config = dict(
    num_hidden_layers=11,
    n_experts=32,
    d_shared_expert=0,
    routed_scale=1.0,
    balance_loss=0.0134,
    norm='rmsnorm',
    norm_eps=1e-05,
    optimizer='soap_variant',
    learning_rate=0.00202,
    batch_tokens=32768,
    max_seq_len=256,
)
Below are experts of layer 5 (counted from 0) of a mixture-of-experts language model. Rows are named router (the router's row for the expert), gate (a neuron's input weights, with its number), up (a neuron's input weights, with its number) and show model dimensions 0-255. Each number is 50 + 15 x the weight over its row's rms, rounded and kept within 0 to 99.
Before each expert's rows: "gets" lists some tokens that make up at least twice as much of what it gets as of all text. This comes from a sample of Wikipedia text that the model never trained on. Tokens count by the router's weight.

# expert 3
gets: "ac", " I", "P", "C", "c", "I"
router:43 63 33 53 32 52 88 50 49 62 53 58 50 59 76 45 52 50 51 77 50 34 36 47 46 35 46 72 63 66 41 61 36 21 61 49 57 29 25 64 43 58 55 37 57 67 75 34 47 66 52 28 55 71 39 43 14 32 37 53 34 52 52 48 29 51 20 50 32 73 43 63 64 48 69 52 44 41 43 50 34 72 44 25 51 34 56 61 37 46 39 49 49 74 38 52 25 58 73 37 61 83 57 63 56 50 64 42 40 45 51 34 46 34 18 57 63 33 72 42 56 53 46 20 65 36 41 41 55 58 67 37 83 52 67 37 22 64 46 60 70 48 68 32 36 35 22 56 66 65 64 53 67 66 56 33 43 52 49 33 59 43 71 61 64 65 41 38 77 45 26 61 61 71 32 39 55 46 41 44 33 56 66 56 59 35 56 51 34 65 52 68 35 41 38 56 19 21 45 32 57 60 69 56 83 25 36 30 79 52 54 51 62 51 65 35 55 41 39 67 49 67 49 30 60 55 70 60 22 34 67 32 65 34 64 17 70 58 56 52 49 24 36 86 56 72 37 70 61 44 42 50 30 30 75 69
gate2:49 51 29 32 32 57 55 35 52 62 58 48 60 19 59 40 45 39 51 68 73 69 26 65 53 19 42 47 42 48 55 47 19 48 37 41 51 50 51 62 43 39 52 50 43 63 62 40 51 55 24 49 48 46 40 64 45 40 39 26 42 70 56 59 47 31 61 36 49 13 61 59 50 51 50 51 50 59 51 58 36 54 38 49 42 36 56 54 34 52 31 51 43 37 59 39 40 59 58 36 50 29 30 79 74 29 78 63 56 67 00 61 37 51 42 46 63 29 45 60 50 62 58 52 34 27 81 41 67 63 61 35 38 49 70 46 47 31 51 73 44 22 82 45 76 18 43 62 30 59 67 43 53 49 43 56 57 51 81 51 56 39 62 61 44 45 55 42 59 51 34 50 52 42 65 86 39 47 52 65 32 49 54 47 63 33 67 53 42 50 28 42 33 49 52 50 33 13 61 42 55 46 38 56 95 67 58 59 29 63 58 75 60 30 58 46 87 41 34 50 35 59 28 42 32 70 63 45 53 27 59 67 35 66 60 28 31 67 72 62 51 61 93 60 65 39 60 79 42 42 46 58 29 69 78 89
up2:60 40 83 68 52 57 55 53 45 53 53 43 45 65 59 60 54 71 61 27 45 57 56 25 55 65 61 63 45 51 36 53 79 58 67 60 82 70 52 57 32 67 46 48 58 62 40 54 30 58 55 57 41 61 42 16 54 46 53 99 53 48 27 48 59 53 30 42 46 48 44 57 36 72 42 77 60 75 52 45 46 39 45 66 71 66 63 44 60 30 65 43 58 24 18 46 65 32 35 62 54 55 68 32 34 67 32 46 45 55 96 53 45 41 67 59 57 81 65 56 77 53 42 50 48 76 31 59 60 17 29 66 58 51 54 52 74 51 40 35 57 65 44 58 43 48 58 56 66 54 42 42 29 51 49 47 38 69 12 50 59 55 67 35 56 72 47 60 41 49 55 40 42 53 37 51 55 62 63 37 58 42 39 45 37 73 42 29 50 50 43 51 53 55 50 63 69 57 20 53 28 50 60 46 53 80 48 46 59 40 54 13 58 67 29 48 21 73 65 42 72 43 69 50 66 36 19 50 46 80 50 32 52 43 32 68 66 59 28 37 44 78 29 53 17 23 45 40 68 47 90 57 77 61 59 36

# expert 26
gets: "el", " Mar", "ran", "our", "il", "."
router:31 68 39 55 45 63 61 39 46 51 33 58 72 45 78 50 69 50 75 55 63 44 38 62 33 26 46 60 53 54 36 58 38 42 44 53 41 49 44 59 43 40 43 48 48 69 88 70 28 63 44 31 54 59 51 57 22 55 44 77 26 42 33 50 18 63 52 27 44 92 54 64 48 35 48 34 59 42 49 41 34 66 61 07 34 52 39 59 63 44 50 62 52 64 38 52 36 46 88 53 61 48 30 68 27 35 45 57 52 48 49 56 46 61 29 50 56 44 63 12 52 68 39 41 39 80 52 35 46 52 58 37 71 14 54 29 37 48 58 58 75 47 51 45 48 42 31 64 44 46 72 32 28 60 32 36 43 25 58 48 57 51 77 64 56 64 31 43 64 57 39 80 33 52 33 47 56 57 25 46 33 63 54 68 43 36 54 39 50 63 52 63 39 49 34 40 27 41 62 53 39 60 51 63 48 37 42 47 59 49 40 30 49 24 65 45 66 39 38 77 38 69 52 45 78 50 51 78 34 22 51 22 45 60 64 51 64 69 57 17 48 31 10 95 49 61 61 29 69 50 49 87 44 60 66 44
gate0:56 72 60 79 63 63 57 60 56 65 55 51 55 22 31 45 80 48 65 50 61 40 39 43 47 65 42 71 42 57 47 32 64 75 45 78 73 54 67 57 51 47 52 45 50 46 47 42 48 60 31 34 43 43 44 54 45 31 54 56 56 68 54 68 58 06 63 33 38 43 51 50 57 28 53 55 38 49 81 45 51 57 35 50 61 50 63 39 52 73 33 61 64 59 35 69 40 46 27 45 58 33 42 67 68 45 51 40 51 43 34 56 62 36 69 47 44 35 67 57 46 36 81 33 60 54 65 55 28 36 45 50 34 40 46 19 42 78 66 52 41 12 42 23 45 35 59 58 46 48 73 58 44 62 51 55 38 47 32 60 27 62 81 43 67 54 23 18 64 44 55 47 46 62 45 50 27 53 51 42 59 57 51 64 51 74 88 59 55 53 40 48 80 38 62 70 67 28 65 65 76 24 52 53 46 34 45 48 44 30 59 63 37 56 83 41 57 23 34 66 69 44 46 63 37 69 44 24 22 63 62 99 56 65 54 48 43 46 50 65 42 83 59 64 53 55 37 47 74 65 48 46 38 80 55 91
up0:59 61 22 44 55 43 60 25 50 21 61 48 62 65 68 60 36 60 23 41 39 54 67 72 51 60 36 47 72 63 42 87 37 34 48 44 40 34 73 57 41 45 70 32 52 41 46 62 32 59 58 48 76 75 42 49 72 60 66 55 43 43 62 54 56 68 42 62 69 65 52 39 57 57 56 30 42 42 26 47 33 31 56 25 41 49 37 84 56 44 49 41 50 25 67 21 48 52 53 47 73 53 53 62 35 52 40 71 39 51 52 40 71 41 30 39 49 64 72 41 46 67 52 63 29 39 40 61 51 60 42 56 71 46 51 73 51 70 44 35 48 65 17 70 65 32 61 41 43 53 29 65 60 18 39 60 38 55 80 32 70 64 13 60 45 66 39 54 43 57 57 41 70 67 64 76 57 58 56 61 49 43 55 39 60 37 28 35 40 72 43 66 41 67 45 15 34 81 55 64 36 96 39 46 49 56 55 56 61 72 39 38 92 48 48 63 44 69 52 16 34 35 59 20 57 40 59 63 76 44 43 22 48 35 69 73 48 23 43 44 74 34 56 36 31 42 56 51 58 33 38 49 44 35 41 42

# expert 25
gets: "z", ".\n\n", " S", " |\n\n", "ah", "iz"
router:36 32 47 45 40 60 59 34 54 56 38 55 51 44 75 40 94 27 60 76 52 18 40 57 28 48 42 48 72 69 60 59 51 21 56 45 67 34 33 45 52 31 35 31 40 55 96 63 43 68 43 56 35 47 70 65 29 43 40 64 42 46 41 58 42 69 47 36 53 79 58 67 58 42 65 47 47 48 52 34 27 34 58 37 52 28 65 47 52 54 60 48 49 61 25 31 34 53 48 47 45 68 54 42 79 27 41 64 80 35 56 66 49 34 45 58 54 42 38 32 49 50 44 59 40 73 54 30 51 57 54 28 83 54 27 40 31 60 54 73 78 78 69 29 47 41 34 51 58 33 51 60 46 52 44 55 52 44 57 29 55 46 54 63 38 62 45 43 78 38 43 78 24 59 38 38 59 62 25 53 20 63 79 56 46 25 38 60 24 53 52 56 30 32 44 44 46 45 55 43 51 50 55 46 55 68 34 48 79 51 41 20 57 17 67 39 38 33 45 54 38 34 48 48 42 39 48 71 45 31 67 49 77 41 45 04 61 60 75 09 24 39 58 58 39 62 38 59 68 71 56 57 19 55 64 55
gate0:69 29 43 52 58 49 39 48 63 58 51 67 30 31 49 58 52 46 64 48 19 38 32 85 67 37 32 56 83 58 44 73 69 30 46 54 45 49 58 52 49 36 62 31 80 49 48 59 46 76 58 38 40 28 44 38 45 40 30 40 15 50 49 34 65 57 53 49 49 47 40 17 58 85 40 67 39 58 43 60 32 33 46 45 37 19 59 51 31 60 62 46 59 59 49 58 73 57 59 21 42 59 84 62 38 20 40 38 81 41 57 67 49 30 51 54 70 61 70 39 71 55 47 47 43 36 59 17 46 28 66 25 53 58 58 48 63 28 51 42 21 55 45 34 63 73 51 47 57 45 67 41 58 60 43 56 50 57 50 31 88 60 49 64 39 56 14 48 58 44 73 65 28 37 53 26 44 55 42 76 60 88 40 46 60 36 65 61 56 23 37 63 36 57 43 43 55 78 57 90 53 71 73 53 37 52 51 37 70 28 72 47 63 44 35 56 45 66 77 36 45 60 41 47 33 53 46 56 44 76 39 37 70 63 27 28 39 50 54 68 70 50 48 50 69 43 37 38 43 35 43 55 42 52 42 83
up0:85 39 71 56 64 34 32 48 53 26 76 41 35 31 67 40 62 44 56 54 50 41 69 19 74 49 47 64 67 32 45 46 59 23 38 46 36 36 61 61 44 52 77 56 81 69 51 30 43 75 61 39 27 31 41 44 41 50 64 47 45 56 59 70 39 45 53 69 47 70 55 37 48 68 75 55 35 77 29 64 25 33 50 34 26 62 58 45 70 46 43 44 92 46 63 28 92 45 57 58 31 47 53 69 39 62 56 71 51 42 81 58 38 43 51 52 46 47 68 25 67 51 34 56 50 46 50 73 30 67 41 47 44 48 55 55 67 53 35 39 61 56 52 70 68 50 79 52 71 37 67 70 54 46 59 32 57 43 58 49 51 83 38 51 72 02 34 39 72 25 37 57 34 41 53 51 56 65 52 54 54 53 57 46 59 43 84 57 54 60 31 40 32 46 43 63 49 36 62 57 63 37 87 36 58 40 80 58 63 73 58 56 47 54 59 53 53 74 44 52 30 55 46 45 73 46 34 72 45 73 37 35 46 46 43 39 24 24 64 83 57 63 66 39 32 70 39 42 57 32 46 50 56 47 68 34

# expert 5
gets: "0", "1", "2", "3", "4", " B"
router:52 48 44 38 38 82 70 40 43 52 30 71 58 57 78 47 57 44 67 57 73 14 43 63 28 42 42 65 70 39 52 61 41 37 68 14 47 28 31 62 30 61 40 45 48 65 91 39 49 66 74 47 52 62 58 46 54 38 47 75 28 43 16 49 42 48 34 31 30 65 42 48 66 39 55 34 41 39 69 47 40 75 56 30 40 40 53 63 33 43 44 58 51 76 38 48 33 64 75 56 56 65 40 62 69 41 61 49 52 20 56 56 52 42 25 56 38 35 48 37 49 42 34 47 38 46 59 41 48 54 50 34 70 46 53 58 37 46 55 42 63 52 54 40 48 48 44 45 67 59 69 46 29 68 31 45 34 24 47 17 68 37 77 51 51 61 32 40 58 32 33 73 27 39 20 42 68 66 28 51 40 72 64 53 64 46 37 54 33 85 48 52 42 15 43 50 49 23 56 33 45 68 51 74 71 41 48 39 62 42 39 36 40 23 48 37 40 51 42 57 38 44 68 45 82 52 99 62 56 46 57 47 64 39 62 22 52 59 61 52 55 28 25 51 57 56 34 89 59 65 36 69 30 52 67 77
gate2:24 61 65 25 42 45 99 81 49 53 41 56 48 34 47 72 42 60 39 79 60 33 73 76 45 59 47 20 52 54 55 46 62 46 78 41 22 57 45 39 41 39 40 52 55 29 32 63 52 21 52 42 56 67 52 49 68 26 66 21 78 49 51 78 52 44 57 70 44 46 41 69 35 67 60 65 33 63 86 30 50 64 26 77 36 37 54 68 43 32 40 41 63 29 35 33 42 59 40 40 14 45 44 60 55 46 48 43 33 51 56 55 63 43 17 51 47 39 67 37 38 30 46 39 44 51 49 72 22 46 69 54 82 52 54 60 46 15 40 54 21 29 42 91 63 35 40 34 51 61 58 41 70 56 43 41 70 39 51 59 36 25 50 40 66 51 41 41 51 55 51 42 40 48 22 41 60 59 37 44 39 65 54 59 52 36 44 36 49 19 75 47 58 47 31 60 51 27 55 60 50 30 74 54 39 57 37 54 71 69 49 52 31 58 40 70 61 37 50 55 39 64 51 53 34 41 52 73 41 60 56 43 45 48 65 37 57 39 98 63 53 68 51 51 34 61 33 79 27 63 46 48 47 71 46 46
up2:20 40 68 24 45 46 84 77 64 50 54 49 57 59 52 70 33 53 33 69 68 37 63 72 55 66 34 52 61 56 76 68 60 46 80 20 17 58 65 34 27 55 52 48 65 52 20 77 62 31 68 21 53 73 46 54 62 12 70 27 77 67 58 74 43 50 61 67 41 59 41 54 33 61 75 60 41 55 58 22 62 66 31 93 49 25 55 76 40 38 42 43 67 39 29 46 50 78 43 37 35 30 56 39 63 37 61 37 26 72 58 58 62 38 35 41 42 33 63 39 30 50 42 40 47 42 52 59 21 59 65 61 78 57 50 70 49 35 66 49 31 42 56 84 64 40 15 50 58 62 60 44 64 58 49 50 56 51 63 42 28 43 43 49 53 56 35 35 49 55 57 56 57 43 54 50 46 44 48 45 51 51 56 37 57 27 36 32 49 40 79 49 48 32 40 44 52 12 42 32 72 40 72 54 51 73 46 76 65 67 46 55 43 51 34 57 46 53 47 61 31 66 61 53 37 31 69 86 48 62 43 40 39 58 50 44 57 44 66 56 68 77 64 51 51 51 51 67 18 54 45 47 49 51 41 30